{"num_hidden_layers": 8, "hidden_size": 192, "n_experts": 64, "experts_per_token": 2, "d_expert": 128, "d_shared_expert": 0, "hidden_act": "swiglu", "moe_layers": [0, 1, 2, 3, 4, 5, 6, 7], "router_score": "softmax", "normalize_top_k": false, "routed_scale": 12.5, "balance_loss": 0.0159, "balance_bias": false, "router_z_loss": 0.0001, "init_std_router": 0.00929, "lr_router": 0.00102, "vocab_size": 8192, "norm": "rmsnorm", "norm_eps": 1e-06, "tie_word_embeddings": true, "optimizer": "ademamix", "learning_rate": 0.000544, "beta1": 0.9, "max_grad_norm": 2.0, "batch_tokens": 65536, "max_seq_len": 256, "train_tokens": 310400000, "max_steps": 4737, "dataset": "wikipedia_en"}
Below are experts of layer 2 (counted from 0) of a mixture-of-experts language model. Rows are named router (the router's row for the expert), down (a neuron's output weights, with its number) and show model dimensions 0-191. Each number is 128 + 32 x the weight over its row's rms, rounded and kept within 0 to 255.
Before each expert's rows: "comes before" lists some tokens at least twice as common just after its tokens as in all text. This comes from a sample of Wikipedia text that the model never trained on. Tokens count by the router's weight.

# expert 49
comes before: "|", " ", "-", " Total", "|---|---|---|---|---|---|\n", "|---|---|---|---|---|\n"
router [115 122 110 128 178 132  66 129 110 159 104  91  88 148 158 146 133 144  79  98 165 140 130 115 128 123 146 137 121 129 151 168 187 141 119  90 133 103  84 122 119  99 128  95 190 100 144 137 192 121 142 169 160 166 191 141 105 103 157 141 150 131 105 110 127  96 125 140 116 150  79 180 134 192 134  61 115  68 164 143 132  78 137  50 102 111 179 153 111 130 100 140 161 118 122 124  88  83 142 159 113 155 104 152 145 110 192 120 118  97 114  99  67 118  72 104  98 136 186  87 149 152  96  63 215 152 148 134 106 102  86 137 127 140 103 147  93 147  94 117  69  55 147  95 171  87 191 131 170 129 165 130 101 143 104 167 122 135 134 162 122 104 111 156 188  98  67  75 128 165  58 137 113 107 207 136 121 138 137 128 156 144 142 128 119 136 146  65 111  89 114 117]
down9 [115 146 164 130 161  84 132  83 153  71 129 150 131 138 140 111 126 161  92 126 155 133 108 144  79 137 116 127 121 190 110 123 170 124  89 150 101  78 119  93  56  72 131 144 135  79 114 174 140 121 114 167 149 193  91 107 106 118 182 149 117 184 106  75 117 143 174 124 184 171 150 122 213 103  56 119 143  35 191 101 116 149 177 158 132 195 146  87 122 130  41 124 161 132 122 168 140 140 159 140 106 123 126 119 120 163 106  91 135 149 119 143 110 131  55 136  45 145  97 134 115 125  81 120 113 115 145 158 115 145  91  93 153 141 116 161 126 140 136 137 150  77 173 134 128 137  92 172 132 125 133 166 168 135  73 190 151 152 123 161 143 159 110 112 118 169 131  70 120 160  89 132  72 152 117  98 145  96 137 168  98  89 131 182 114 144 109 180  86 125 147 135]
down10 [113 117 119 114 150 161 115  76 113 127 112  96 136 113 114  89 140 156 151  68 132 130 132 157  93 164 177 117 148  91  73 140 151 171 171 107 101 118 136 125 118 140 110 190 145 157 121 102 104 154 160 125 139  84 161 112  77 153 121 127 126 131 124 145 102 132 173 159 111 133 169  84 153 133 105  60 151 148 150 141 138 115 141 107  80 154 126  62 103 142 144 185 174 197  82 191  73 129 139 116  85 165 127 117 141  93 151 120 138  69 137  89 177  79 134  80 137 115 135  55 114 158 175  94 128  96 126 145  99  56  99 159 179 134 118 180  54 153 121 110  77 149 118 139  46 127 112 146 130 144 160 120 135 114 130  87 136 124  94  65 132 160 111  76 117 147 156 120 196 157 129 186 207 162 167 162 131 143 110 163 128 126 146 220 133 151 124  68 133 143 125 128]
down11 [168 182 162 102 190 113  84 133 108 154 143 197 116 110 147 124 111 113 130 137  56  82  99 111 113 108 123  87 121 137 174  91 107 144  86 100  88  77 118  98  86 133 112 122 109 100 101  88  84 122 133 111 146 166 174 155  92 164 125 144 109  95 142 135 117 210  81 135 150  93 162 133 116 136 148  76 114 153 151 144 169 129 142  95 148 181 149 169 116  81 149 130 121 109 106  94 116 147 117 150 117 149 120 134 156 160 103 136 130 101 156 177 146 114 182  66 142 246 163 143  78 164  58 191 140 125 155 162  78  84  82  77 107  87 151 129 152 128 110 156 152  84 130 137 151 150 119  97 148 100 149 136 110 104 169 114 114 111 186 102 123  96 127 155 101 143 208 140 108 102 145 103  65 127 210 112  88 118  85 145 161 127 135 124 128  93  98 130 118 111  63 138]
down12 [101 120  98 120 104  77  94 166 130 167 167 114 122 163  97 120 137 118 118 150 109 131 128  40 135  44  92  82 163 132 159 117 117  98 174 147 104 109 109  97  90  50 108 126 139 149 131 183 172 104 130 147 133 174  60 135 176 143 161 169 167 133 101 133 133 177 129 136 118  84  92  87 124 167 113 117 117  97 118 111 131 173 134 166 116  66  74 122 134 102 149  88 155  93 136  77 130 147 151 136  90 182  97 139  80 134 171 118 194 202 126 146 116 144 101 144 128 199 100 205 145 139 151 134 122 150 162 123 157 161 123 119 122 149 199  87 159 102  63 132 130 106 166 131 159 170 123 118 137 103  77  88 163 141  53 149 122 144  90 131  87 104 102 171 162  93  93 136  91 165 113  89 115 135  87  65 132 184 127 113 118 118 132 125 103 132 184 148 109 149 141 116]
down13 [ 99 202 148 122 138 126 149 179 141 117 129 169 119 103 123 212 122 142 130 115 131 136 173 138  97 154 146 167  72 160  74 184  93 107 111  96 108 107 119  97 195 198 135 108 171 129 142 162 148  89  70 135 149 114 137 170 133 121  94 125  96  57 125 119  99 193 102 142 132 157 149 124 125 157 125 112 119 137  94  99 195 104 199 133 140 142  97 113 146 173 125 127  66 131  86 104 153  96 124 146 145 148 156  65 156 133 143 112 173 165 142 148 155 176 129  81  58 106 111 119 126  79 124 195 136 145 164 161 116 140  93 100 176 124 117 103 176  97 122 152 181 146  84 122  67 139 116  62 140 113 132 132 183  87 127 129 169 175 153 125  82 180 145  84 134 176 128 116 133  71 161 132 123  77  94 157 142 143 122 121 164 166 106 106 173 127 137  57 137 121 143 157]
down14 [116 132  92 213 204  95 101 133 141 165 101 107 196 151 167 138 192 102 120 113 116  82 123  93 124 124 111 131 145  89 179 186 146 110 119  70 136 109 144 162  93  97 142  97 118 157 179 130 108 129 154 177 143  94 112 154 140 106 132 123 104  90 141 166 147 178 161  81  76 105 157 176  63 146 115 131  79 123  97 111 160 130 129  96 121  89  78 103 181 146 150 123 152  83 222  95  98 187  71 134 129 196 167 123 118 100 134 142 109 154  91 149 133 185 151 107 147 114 159 101 180 165 140 170 135 150  92 136 115 154 138 114 114 147 122 116 127 117 134 167 128 121 152 150 196 171 102 132 131  95 103 102 127 173 163 149  82 144 174 129 162 140  90 155 134 132 124 178 155 103 167 136 156 128 134 130 134 170 156 151 107 123  91 152 143  86  51 208 103 129  98 170]
down15 [147  98 108 101  79 153 166 181 129 115 139  95  97 120 132 160 143 159 127 100 122 147 112  72 173  92 123 162 165 134 127  82 198 184  23  69 173  86 162 111 169 154 128 126  86 166 130 154  72  96 146 137 128 151  68 162 133 101 164 106 112 172 104  94 120  99 152 128 129 100 157  85  94 130 103 125 162 113 166 149  81 128  85 153 144 123 149 164  73  81 134 118 103 119 145 148 158 175  84 124 177 113 165 103 124 172 113 159 157 174  87 135  96 129 105 114 174 136  49 158 123 116  65 153 168 144 104  78  85 158 140 119  87 158 150  83 163 139 169 121 165 100 117 147 159 104 151 162 139 104 133 204 129 115 137 116 136 129 112 175 152 115 142 164  97  97 117 214 133 108 107 140 140 119 137 141 144  65  72 150 153 106 168  84  86 168 115 104 132 115 122 164]
down16 [171 103 102  82 126  98 105 162 114 112 198  62  87 167 151 168 149 127  73 142 135 139 149 117 128  46 131 136 155 147 130 131 173 110 123 146 155  82 194 129 144 143  57 129 165  59  87 164 137 168 142 185 107 127  78 128 157 112 136 141 117 170 151 152 133 120 136 106 127  86  87 122 158 162 126 174 195 129 104 117 100 177 117  95 119 120 133 115 141  57 121 115 163 101 157 110 129 151 153  89 128 165 127 141 143 158 133 136 147 154 137 125  97 162  99 175 129 121 109 176 141 157 129 138 137 124  39 148 110 164 205 142 148  95  79 101 147 123 138 133 179  46 125 112 136 107 133  85 126 130 112  62 103 143  94 159 108 123  68 141 154 131 135 217 130  50  95 160 104 124 123  99 121  61 140  91 177 157  93 136 141 120 128  89 131 181 124 139 118 185 117 111]
down17 [132  96 151 103 120  76 144 116 107 129 103 141  14  84 134 140  98 127 150 156  92 121 114 137 124 127 116 123  94  96 142 103 141  96 106 114 118 114 159  76 165 110  80 175 115 139 128 106 143 146 118  88  36 113 118 154  93 113 189 134 129 132 111 129 173 115 126 101 124 172 135 122 133 117  75 146 183 187 122 114 140 202 140 121  67 191 110 200 135  61 106 189 135 186 105 178  94 117 146  54 145 119 186 149 170  45 154 131 158 141 112 138 121 117 133 104 166 127  85 111 142 117 185 109 138  79  92 117 103 134 165 116 123 161  68  83 137 128 129 108 171 116  97 198 130 167 105  94 120 126 161 104 151 115 119 174 202 105 107  89 180 111 113 164 148 161 144 117 106 125 108 168 106 104 136 117 169  99 120 149 172 151 141 140 164 154 145 144 112 163 105  97]
down18 [118 181 195 138 151 111 146 143 141 130  86 128 161  92 143 166 127  96 112  60 101 128 143 117 113 151 126 141  98  79 119 120 174 176  86  58 157 121 118 136 131 168 124 181 182 114  91 196 138 134 149 146 135 131 134 162  53 107 179 107 113  64  93 135 103 131 174 146 193 103 166 118 157 110 176 108 163 161 130 159 173 107 135 175 200 137 133 163 102 131 111 163 131 103 123 133  87 150 163 170 114 142  61 140 110 127 167 164 187 190  98 157 101 123 115 126 130 144 159  95 165 129  61 174 156 153 125 112 190 125 160  89 150 114  44 122 206 104 176 116 108 169 125 182 132 144 160 109 146 161 131 178 145 103 161  93 145 140  71 143 110 137 150 128 134 140 133 163 144 135 102 154 115 170 175 133 175 109 124 125 150 100 113 119 149  73 165 172 153 108  98 112]
down19 [147 168 120  79 125 152 139 139 168 170  91 128 104  75 128 110 140 155 139  92 148 116 116 158 132 162 108 158  96 132 137 102 182 127  53  86  99 146 120 162 149 146  83  70  58 138 148 128 227 170 135  93 153 155 135 137 111  61 112 133  85 126 107  96 128 143 146 134 110 111 173 100 148 124 127  94 125 142 152 126  93  77 148  81 209 141 146 112 115  86 110 135  79 112  93 163 144 140 149 149 177 112 115 167 123 153 187  81  91 111 120 102 110 157 145 147 129  73  85 103 105  89 113 254 180 139 157  88 126 100 115 138  56 119 113 131 111 120 125 169 106 129 103 102 157 126 130 158 130 159 164 158 149  97 164  61 120 124 143 180 132 140 143  98 102 136 160 134 135 153 158 128  97 113 144 118 167  82 157 142  79 111 171  75 165 169 130 122 125  53  84  98]

# expert 18
comes before: "-", "|", " List", " Born", " Coordinates", "   "
router [ 72 129  86 137 177 144  82 123  96 144  70 114  68 140 119 128  97 116  99 128 128 172 139 134 126  66 164 156  86  88 170 121 214 126 184 112  78 116 107 138 110 111 173 107 141  93 104 117 199 132 124 139 108 130 150 149 115 120 133 104 108  79 100  92  93 152 117 137  92 116  99 138 166 200 101  88 123 122 119 158 126  87  95 101  89  95 179 201 106  99 113 144 132 106 140 102 128  89 126 141 103 159  50 105 116  91 144 120 137  75 146  70  61  98 129 141  99  93 116 122 137 175 129  57 204 126 167  91  82 106  63 147 137 116  89 152 108 140 110  96  80 106 158  56 144  88 157 134 151 107 145 152 114 158 105 147 129 110 139 119 137 112  66 152 160 106  80  98 156 165  95 126 152 122 235 119 100 163 144 142 129 138 137 139  87 119 132 136 100 125 120 129]
down9 [177 104  84 159 176 121 110 154  92 145 153  75 138 134 145  83  97  80 123 106 128 136 146  91 104 142  91 118 162  74 108 197 176 157 122 137  65 117 119 147 114 105 127 109 188 131 126 161 112 127 118 116 120 163 106  79 139  87 119 149 174  98 134 181 114  81  86 188 120 111 165  95 105 110 125 119 118 115 136 206 168 138  90 154  74  84 173 119 131 134  98  87 151 206 112 150 144 145 130  99  80 143 134 175  65 163  60 148 102 111 123 163 111 110  82  91 192  84 179 152 128 142 112  83 124 164 135 125  80  87 119 125 107 100 110  55 167 132 150 145 137 161 170 142  55 114 176 187 123 143 119 197 199 126 163 121 116 180 129 155  77 147 106 136 120 133 137 158 131 126 132 130 107 121 112 156  68 160 113 133 127 115 142 109 118  91 160 102 124  69 152 148]
down10 [132 170 150 132  86  94 127 130 133 159 140 167  81 132 148  96  89 119 125 122 146 120 134  51 122 150 129 170 130 106 127 187 156  93  98 154 128 138  98 155 115 105  96 143 138 145 140 111  97 197 142 182 220 175 171 163 124 144  90 197 141 144 119 149 100 107 123  67 129 202 116 135 117 132  88 183 215 135 102 108 119 119 128 116 158  84 169 119  52 115 183  74 126 112 106  90 140 117 169 129 131  53 152 122  89 150 125 138 105 126 132 145 119 146 154 150 202 106 154 113 148 154  70 107 128 180 111 158 117 139 135 153 115  94 100  92 110  99 132 127 118 173 106 164 133  80 179 163 149 153 133  88 100 156 116  70 173 140 103 124 110  60 136 152 176 123 132 106 114 194 118 114  71  94 104 131  72  75 113 181 101 166 122 135 132  93 137  79 138  87 145 126]
down11 [ 96 131  84 186 119 219 116 151 116 104 137 105 116 139  89  89 167  78 158 200 140  90  98 143 171  44 134 149 211  98  91 139 123 135 143 189 140 129 107 107 170 160 105 154 177  91 139 172 112 111 153 144 124 142 206  98 113 120 135 130 146 127 100 146 120 132 197 134 138  99 112 113 135 126 153 156 171 178 118 194 134 125  92 145 107 110 191 136 130  96 163  83 123 132 154 143 139  77  50 141  68 116 101 178 139 109  55 143 134 119 126 125 111 121 129 103 152 130 116 111  81 138  97 132 123 149 117 203  64  91 170 143 157  99 115 152 117 145 110 121  88 132 186 119  84  99 112 171 119 184 135  90 177 112 129 121  95 120  88 169 132 145 156 150  78  86  93 131 118 160 111 126  95 164 174 130 138 144 120 130 112 143 104  78 122 120  54 117 164 144 112  92]
down12 [114  60 133 148 104 153 138 181 163 124 136 165 130 122 176 104 129  92  96 171 164  46 111 150 143 123 139 154 132 114  94 119 146  20 142 139 163 188 152 132 146 119 135 128 124  68  88 138 134 154 139  99  70 112 142 195 118  81 111 146 135 114 149 112 152 155  38  96 129 138  81 153 160 156 167 128 155 165 134 164 124 164 134 111 124 170 141 130 118 102 149 177 180 119 127  80  87  60 158 115 108  98  94 122  96 163  89 126 131 116  80 187 158 139 159 134 135 107 182  72 108 158  81  23 126  81 104 165 143  96 143 125 153  54 110 177 100 127 107 104  90 135 132  91 108 155 169 111 126  97  98 122  79 140  89 117  75  94 108 138 156 108 122 113 106 122  94 135 126 144 109 124 108 134  70  99 154 103 134 142 116 188 117 100  93 147 142 139 111 161  69 123]
down13 [128 135  93  92 191 148  98 105  64 123 150 104 124 143 119  93 132 183 122 101  73 139 131 179 160 119 141 136  97 105  78 130 166 119 126 173 111 131 120 129 129 113 120 117  69 138 150 170 132 146 128  79 168 109  43 148 166 108 166 150 128 142 125 118  53  92 116 181 163 138 196 131  87 145  65 118 117 172  60  93 104  98 125 222 139  85 136 117 178 109 118 120  95 114 128 194 118 134 140 180 152 203 200 158 134 114 139 136  79  78 115 151 159  93 208 123 127 107  91 119 143 125 105 194 134 144 139 148 114 124 141  84  73 185 100 118 158 116 142 162 136  91 156 128 116 119 126 111 144 104 158 142 145 121 162 164 110  77 160 101 129 108 132 169 178 121 146 145 148 163 168  78 168 107 124 101 128 113 105 102 130 106 153 180 132 118 129 144 209  97 131 144]
down14 [133  99 135 135  85 149 149 120 145 125 157  78  84 133 132 116  83 104 127 172 106 107 178  95 100 121 145 116 169 132 143  61 126 161 163 158 111  81 129 131 135 156 124 137 128 101 151  96 144 150 110 115 134  88 109 128 129 150 105 124 145 148  80 140 214 142 146  98 121 179  54 107 138  95 138 206  91 156 164  97 157 177 150  82 146 165 128 166 103 138  79 186 124 112 137  84 130 101 157  87 121  15  50  62 136 132 139 139 115 127  98 178 140 154 108 129 153 121 126 113 106 107 133  84 124  83  98 146 162 182 165 177 130 119 153 105 132  57 106 104 176 130 111 119 102 137 113  98 109 139 124 124 119 141 123 100 146 180  47 130 140 114  52 126 101 104 115 129  74  86 133 116 194  97 110 160 134 152 161 153 134  74  62  96 135 136 150 188  95 180 126 125]
down15 [143 125 121  87 114 112 127 137  75 114  59 133 111 171  84 167 183  70 144 175 140 123 136 130  41 142  99 116 114 186 132 124 109  98 127  99 157 121 124  97 128 128 105 125 118 129 172 103 141 119  64 143  92 131 114 116 124 155 157  94 111 162 123 103 188 166  75  69 131 141 124 154 190 190  96 141 125 101 115 130  72 165 186 120 140 154 165 158 131 101 152 102 162  95 147 130 133 131 131  76 113  90 107  61 148 185  51 105 103 158 137  77  76 167 111 171 173 142 111 120 153 131 102 163 144 176 153 164 212 146  89  95 137 167 187 141 111 143  88 156 110 187 134 136 154  94 109 143 140 130 146 135  92 120 121 172 116 144 109 103 156 123 133 119 210 161 130 160 201 119 116 103 152 186 137  75 130 157 135 122 153 120  76 109 171 124 115 162  75 143 156 128]
down16 [120 101 129 115  90 106 137  89 104 153 157  82  69 139  65 121 124 129  72 163 153 150 126 129 149 139 145  91 139 125 151 109 195 103 153 151 146 116  63 154 135  88 217  89 101 183 113 161 120 120 119 166 145 169  99 109 157 164 175 132 189 127 135 129 115 153 127 139 155 123 134 122 109 127  64  65 156  95 111 126 155 205 152 152  87 131 102 130 123  90 165  76 147 153 174 194 112  61 127 145 149 126 101 110 101  52 159 140 140  87 118 106 105 138 131 212 124 135 133  86 116 166 117  93 126 166 129 147  51 133 145 111 140 160 163 124  64  64 165 127 124 113 180 186 151 147 138  69 116  76 138 126 127 109 113  93 179 115  81 130 110  87 160 145 138 148 116 133 175 187 106  95 138 101  96 105 134 179 104 130  91 140 126 151 126 133 124 158  71 100 145  97]
down17 [157  98 156  90 132 111 153 141 139 137 113  83  96 167 143  74 124 103 102 114 156  83 135 158 105 183 189 121 103  93 106 119 136 167 147  88 186 155 186 138 161  85 122 101  76 156 143  97 139 118  94 114 134 115 155 153  64 139 124 156 155 130 139 179 125 129 129  99 126 133  97  75 140 108 113 187 146 156 141 126 122 126 128 156 118  85 147 101 174 165 179 104 132 139  88 166 116  78 161 125 109 109 161 115 142 124  77 173 131 146  43  95 118 109 136 147 168 139 166 174 117  91 127 137 114 114  68 107 196  99 141  91 211 188 141 111 123  61 149 136 144 145 178 156  78 158 146 145 135  68 156 167 114 118 139  68 163 188 110  92  88 125  80 144 143 118 145 101  52 112 134 112 157  80 108  95 139 105  75 122 167 105 124 142 172 152 159  58 154 109  77 158]
down18 [142 172 177 141 107 100  85  79  69 123 166 112 159 142 183 216 101 110  98 119 121  81 118 161 112 153 137 135 100 154 114 124 137 149 166 124 134 140 133 110 124 125  75 153 155 193  29 100 146 172 126 103 119 140 117 119 131 164 140  85 176 126 161 168  93 199 125  51  76 178 134 129 126 110  74 123 160  83 175 117 162 176 136 127  84 147 120 140 116 154 142 149 139 148 136 150 113 128 142 127  81 154 134 124 132 149  88  92 153 136  97  95  83 122 153 119 117 154 169 119 101 126 122 145 139 103 129 106 178 135  55 116 144 193 163 104 125 103 122 105 129 187 141 158 113 132 119 102 117 115 175 135  64  96 145 133 180 155 112 142  93  82  73  83 185 178 161 166 134 122  96  80 183 112  89  79 112 170 133 134 114 104  74 136 207 130  87 111 151 170 140 134]
down19 [118 121 202  62 135 119 156 109 152 162  85  74  86  99  83  50 133  92 161 163 134 152 197  82  86 104 131 103 163  70 160 154 114 100 145  95 118 169  56 138 100  80 143 121 182 143 131 163 102  76 160 180 139 174 136 162 116 153 181 137 120 164 132 104 137  97 107 146 190 173  97 105 124 113 169 102 116 110 142 132 148 124  93 136 108 132 136 148 108 128 162 115 170 213 116 152 187 103 127 113 160 102  98 165 135  72 134 151 118  90 113 134 125 126 145 134 144 117 144 102 134 133 116  87 115 109 161  84 100 134 182 154  94  57 201 137  94 142 109 196  38 165 153 100 182 142 167 131 145 160 124 109 132 129 109 125 150 111 110 144 139 136 136 155 165 112 106 108 141 150 123 170  93 115 152 142 165 109  90 106 124 146 142 116  73  97 114  86  68  70 121 107]

# expert 0
comes before: " ", " \"", " List", " N", " S", " P"
router [ 94 123 115 129 159 125  81 102  96 168  98  67  90 125 140 143 111 111 112 125 179 134 114 162 151  98 127 149  78 127 150 154 177 118 129 109 106 113 112 135 129  59 192 139 157 106 111 109 162  93 131 132 118 130 178  99 104 107 158 107 130 103 101 104 112 127  64 149 123 163 129 162 124 207  84 106 127  80 141 152  96  79 119  55  83 105 183 192 131 104  67 141 116 120 106 143 107  81 136 127 115 141 103 133 127 102 142 105  83  60 117  74  42  72 123  99 156 116 145 107 117 153 141  48 183 129 150  86 109 103  75 120 141 130 136 118  85 114 117 129  50  73 174  91 142 127 137 145 152 122 189 140 121 181 113 111 121 116 149 145 156  94  77 140 173 153  80 109 140 205 126 139 127 102 217 154 101 163 131 109 151 110 143 122 101 154 157 142  79 100 104 125]
down1 [141 123 151 125  93  86 141 141 155 147 142 102 162 165 153 108 186 117 120 138 141 105 135 123 139 110 121 142 102  86 146 166 115 130 127 142  69 125 119 117 152 122 148 114 156 119 124 124 206  87 151 143 127 156 150 117 116 148 131 178 129  98  89  35 124 110  95 124 160 104 125 159 117 131 114 180  57 118 102 107 119 181  95 172 108 100 101 142 156 116 150  71  91 176 114 141 131 118 224 120 143 108 180 130 127 109 149 146 127 168 200 118 162 151 123 106  77 112 159 111 129 165 114  89 148 183 121 147 138 131  84  93 176 157 130 116  68 131  86  87 120 148 103 141 116  96 163  81 147 124 144 155 162 151 145 136  65 165  44 124 195 165 127 155 248 162 165 145  88  90 101  96 129  98 145 150 131 113 145 160 134 135 118  86 170  75 167 126 149  85 151  53]
down2 [169 103 127 105 110  98 118 154 128 133  86 116 150 126 113 126 140  48 110 126  87 170 108 116 191 176 153 110 154 124  90 156 123 133 128 176 166 102 157 160 104 134 105 133 169 205 159 172 149 138 143  96 111 129 167 121 108 119 120 181 145 113 108  84 230 157 149 150 103 142  90 145  93 102  83 159 117 141 112 133 143 151 170 101 153 116 162 182 179 192 176 180 109 132 113  68  81 206 164 129 155  57 117  82 175 101 135 114 139  77  90 176 166  96 107 125 117 118  96  95  82 121 122 101 126 115 133 122 103 112  99 140 153 150 132  82 118 113 140 104 102 123  85 109 154  84 139  78 132 151 115 140 138 100 110 157 140 164 129 136 148 100 123 159 101  99 149 215 100 138 175  64 118  90 125 169 173 139 112 105  80 150 123 140  93  97  75 133 119 188 142 195]
down3 [122 150 116 154 157  38 129 114 149  88 109 113 126 104 128 147 118 146 121 139 101 153 169 139 147 154 175 149 114 118  85 127 147 158 131 127 124 135 143  80 104 123 154 155 139 146 209 135  94 146 144 170 125 137 122 177 150 109 119 142  54 126 193 129 116 135  95 158 138 196 219 114 160 141 109 170  88 133  77 150 128 128 180 145 119 103 153  91 138 144 115 151 124 138 118 163 115 142 133 152 134 137  86  91  30 169 110 115 137 131 120 125 175 108 123  92 173 117 133 126 129  82 105 156 123 150   0 139 135 133 102  86 155 171  95 115 150 106 113 153 112 100 128 141 165 104 131 136 141 110 202 157 108 174 126 181 103 142 162  93 173 135  77 141 134 125 202 220 141 164 170 106 133 116 149  77 160  99 144 126  95 129  91 190 136 161 101 119  92 145 127 101]
down4 [136 136 117 171 163 157 204 138 135 124 125 134 132 129 121  94 119  61 105  69 132 141 142 144 129 114 149  90 131 115 106 164 162  99 132 119 145  77 168 154  95 126 126 139 164 163 132  91 139 164 120 178 187 103 135 164 151 158  59 124 127 120 140 152 149 159 160 132  65 113  69 153 166 144 142 154 108 112  55 127  64 101 176  83  87  65 140 132 111 129 113 139  77 170 150  51 129 111 148 142 126  61 123  98 125  87 136 185 120 137 140 146 130 118  93 152 111 127  91 140  97 179 150  59 139 115  84 139  97 106 173 193 118  99  83 131 157 140 108  85 121 127 115  68  89 100 133 135 117 103  79 143 125  54  85 156 238 119 161 137 101 112 118 118  99 109 153 107 145 138 113 137  79 125 120 122 164 119 120 133  67 137 104  54 111 138 121  78 140 186 147 155]
down5 [134 162 104 173 141 152 121 133 142 125 160 144 137 160  71 150 150 156 158 121 126 140 132 136 146 145 122  89 165 175 131 128 138 108  89  88 164 172 136 211 137  62 108 109 176 137 157 114 194 166  81 161 126 142 142 153 124 131 125 142 156 176 139 117 134  57 111 116 129  71 126 178 100 113 117 108  90 138  55  92  56  54 154 121 181 136 167 137 136 149  81  79  90 109 120 160 134 106 168 111 160 138  92 152 158  87  98 132  52 146 143 136  90 119 133 151 127 104 105 118  75 170 178 119 121 111 100  77  83 105 154 148  70 139 138 153 133 150 152 106  47 115 112 135 133  90 146 150 126 174 131 147 130 195 146  94  64 152 119 131 103 141 100  99 199 153 179 112 152 186 124 130 192 150 140 115  93  96 128 109  80  98  92 104  89 154  85 142 143 116 121  70]
down6 [ 96 118  65 112 135 167 129 156 134 113 124 105 168  96 130 154 141 118 149 111 104 181 185  96 117  79 122 157 150  51  98 186 103 132 104 110  83 185 146  99 109 130 160 107 178 165 187 145  79 138 154 128 198 103 138 170 138 138  94  98 139  77  95 175 139 104 150 140 204 129 135 139 124 107 133  98 129 172 136  84 155 100  77 136  96 132 116 123 142 113 134 129 172 156 103 155  64 132 113 103 137 192  65  91 104 189 120 100 130 110 120 131 175 137 107 142  97 125 139 148 143 151 158  62  89 169  93 110  83 113 108 170 148 166 155  82 126 129 106 112 104 111 170 164  98  85 114 155 120  95 112  83 106 164 154 135 150 148 119 119 125 117  99 182  84 111  83 166 141 178 173 139 116 168 132 142 104 193 180 103  71 151 120 123  75 109  76 183 131  69 149 178]
down7 [119  63 162 143 110 102 137  98 143  53 150 161 165 143 117 141  93 154 138 115 117 109 149 115 118 121  87  97 203 129 157 164 154  84  32 158 176 157  76 104  73 191 140 145 158 153  87 151  72 105 210 113 173 146 123 109 103  97 151 116  94 165 139  68  80  86  87 144 156 136 106 117 150 108 124  75 149 125 148 144 124 139  98  96 143 184 155 169 103 114 106 158 135 119 140 160 136  90 104 103 196 140 122 157 130 119 126 110 138 113 110  76 104 134 134 134 178 143 127 158 160 212 126  75 118 117 134 169 140  85 156 172  88 140 173 117 159 133 160 121 117 130 110  83 161 140 167 138 152 182 150 107 135 135 126 192 123 124 145 143 106 115 184 105 169 105 181 135 184 122  79 104 136 128 119 133  60 123 129 136 131  76 175  81 141  64 140 106  91 101 103 141]
down8 [141 118 231 105 142  80  69 115 145 194  64 126 141  91  74 112 121 107 122  95 113 177 126 174  93 157  56 108 151 145 107 169 125 163 153 100  92 145 101 135 135 176 173 154 132 132 112 134  83  96 167 214 131 125 145 114 124  74 124 173 129 140 109 109 196 154 138 135  59 123 146 111 147 161 124 164 131 122 204 154  85 147 115 163 143 128 141 202 125 134 155 118 121  94 134 165 152 173 120 147 165 111 125 134 110 134 133 126 137  74 119 167 152  74 100  87 120 182 140 111 127 136 202  82 119 124 145 136 105 130 123 149 101 143 166 135 118 130 112 128 144 124  82   3 123 111 160 173 124  90 102 157 190 107 115 144 117 126 136 102  98 190 110 101 115 147 128 121 143 195  91 133 116 128 108 151  58 175 108  98 117 115 155 143  87 138 135 143 140 123 107 132]
down9 [121 123 143 133 101 120 178 191 139  87 156 135 129 155  91 108 137 195 170 140 121 123  86 127 187 124 160 141 169 120  80 107  96 122 114 131 134 124 161  89 131 158 144 108 106 153  82 146 118 107 121 137 181 123 111 102 175  90  68 135 100 109 124  79  60 165 140 155 159 109 131 200  83 161 104 132  80  98 130 141 128 133 131 104 158 166 156 119  95 112  82 118  99 133 153  85  76 162 122 147 125 104 137 116 161 193 146 143 112  99 166 134 186 165 145 137 159 119 129 178  84  97  68 176 156 167 192 163 101  84 123 163 113 131 106 106 154 168 166  78 153 148 155 162 146 188 135 119 104  92 140 120 174 138 110 206 117 123 129 157 124 132 190 111  57  95 156  56 118 154 161 123  90 183  90 112 115  73 107 201  91 162 175 111 121 127  74 145 114 145 134 147]
down10 [171  39 200  96  52 117 124 111 145 125  96 154 158 104 107 126 153 133 102 172 136 128 145 144 138 104 165 132 148 182 153  97  86  88 139 142 156 158 163 137 168 130  91 183 135 107 128 145 136 130 185 154  87 156 135 123 102 126 169 160 157 143  58 118 183 148 192 114 156 107 144 127 136  88 195 162  80 130 167  73 130 146 110 171 203 146 129 101  97 148  68 121 108 108 113 116 185 148 129 132  94 169  99 132 119  81  83 140 116  89  90 179  80  88 154 139  85 217 128 160 117 136 131 152 122 143 137 171 126  94 125 125 127  84 101 148 140 172 174 132 146 143  99 108 145 132 159 112 125 120 123 168 129 108 117 119 103 154  43 146 153 170 141  84 122 100  94 129  70 140  90 217 128 132 118 139 110 151 150 134 106  99 154 188  88  92 143 158 127 135 108  83]
down11 [ 93 136 147  81 117 128 111 159 142 109 124  94  96 118 160 140 118 106 143  61 107 140 144 133 131 145 115 121 158 113 139 139 170 195 119 143 163  93 140 102 126 123  94 167  66 136 125 172  80 107 134 190  98 117 145 139  97 141 133 157 122 112 107 110 185 138 222  82 154 169 103  95 136 134  86 123 112  95  87  96 219 153  80 123 130 134 132 129 127  60 159 155  98 105  97 165 122 202 173 171 158  89  79  99 144 129 204 164 151 145 112 179 100 142  70 154 172 177 127 129 128 115 162 119 155 185 118 140  97 219 124 131 144 144 118 148 118  85  90  93 126 144 102 200 145 118 170 137 123 172 145 160 130  77 142 116 170 149 125 120  89 170 104 211  82  91 127 142 123 112  97  94 126  80 168 135  96 119  79 130 182 158 122 108  92 115 132 109 125 104 131 135]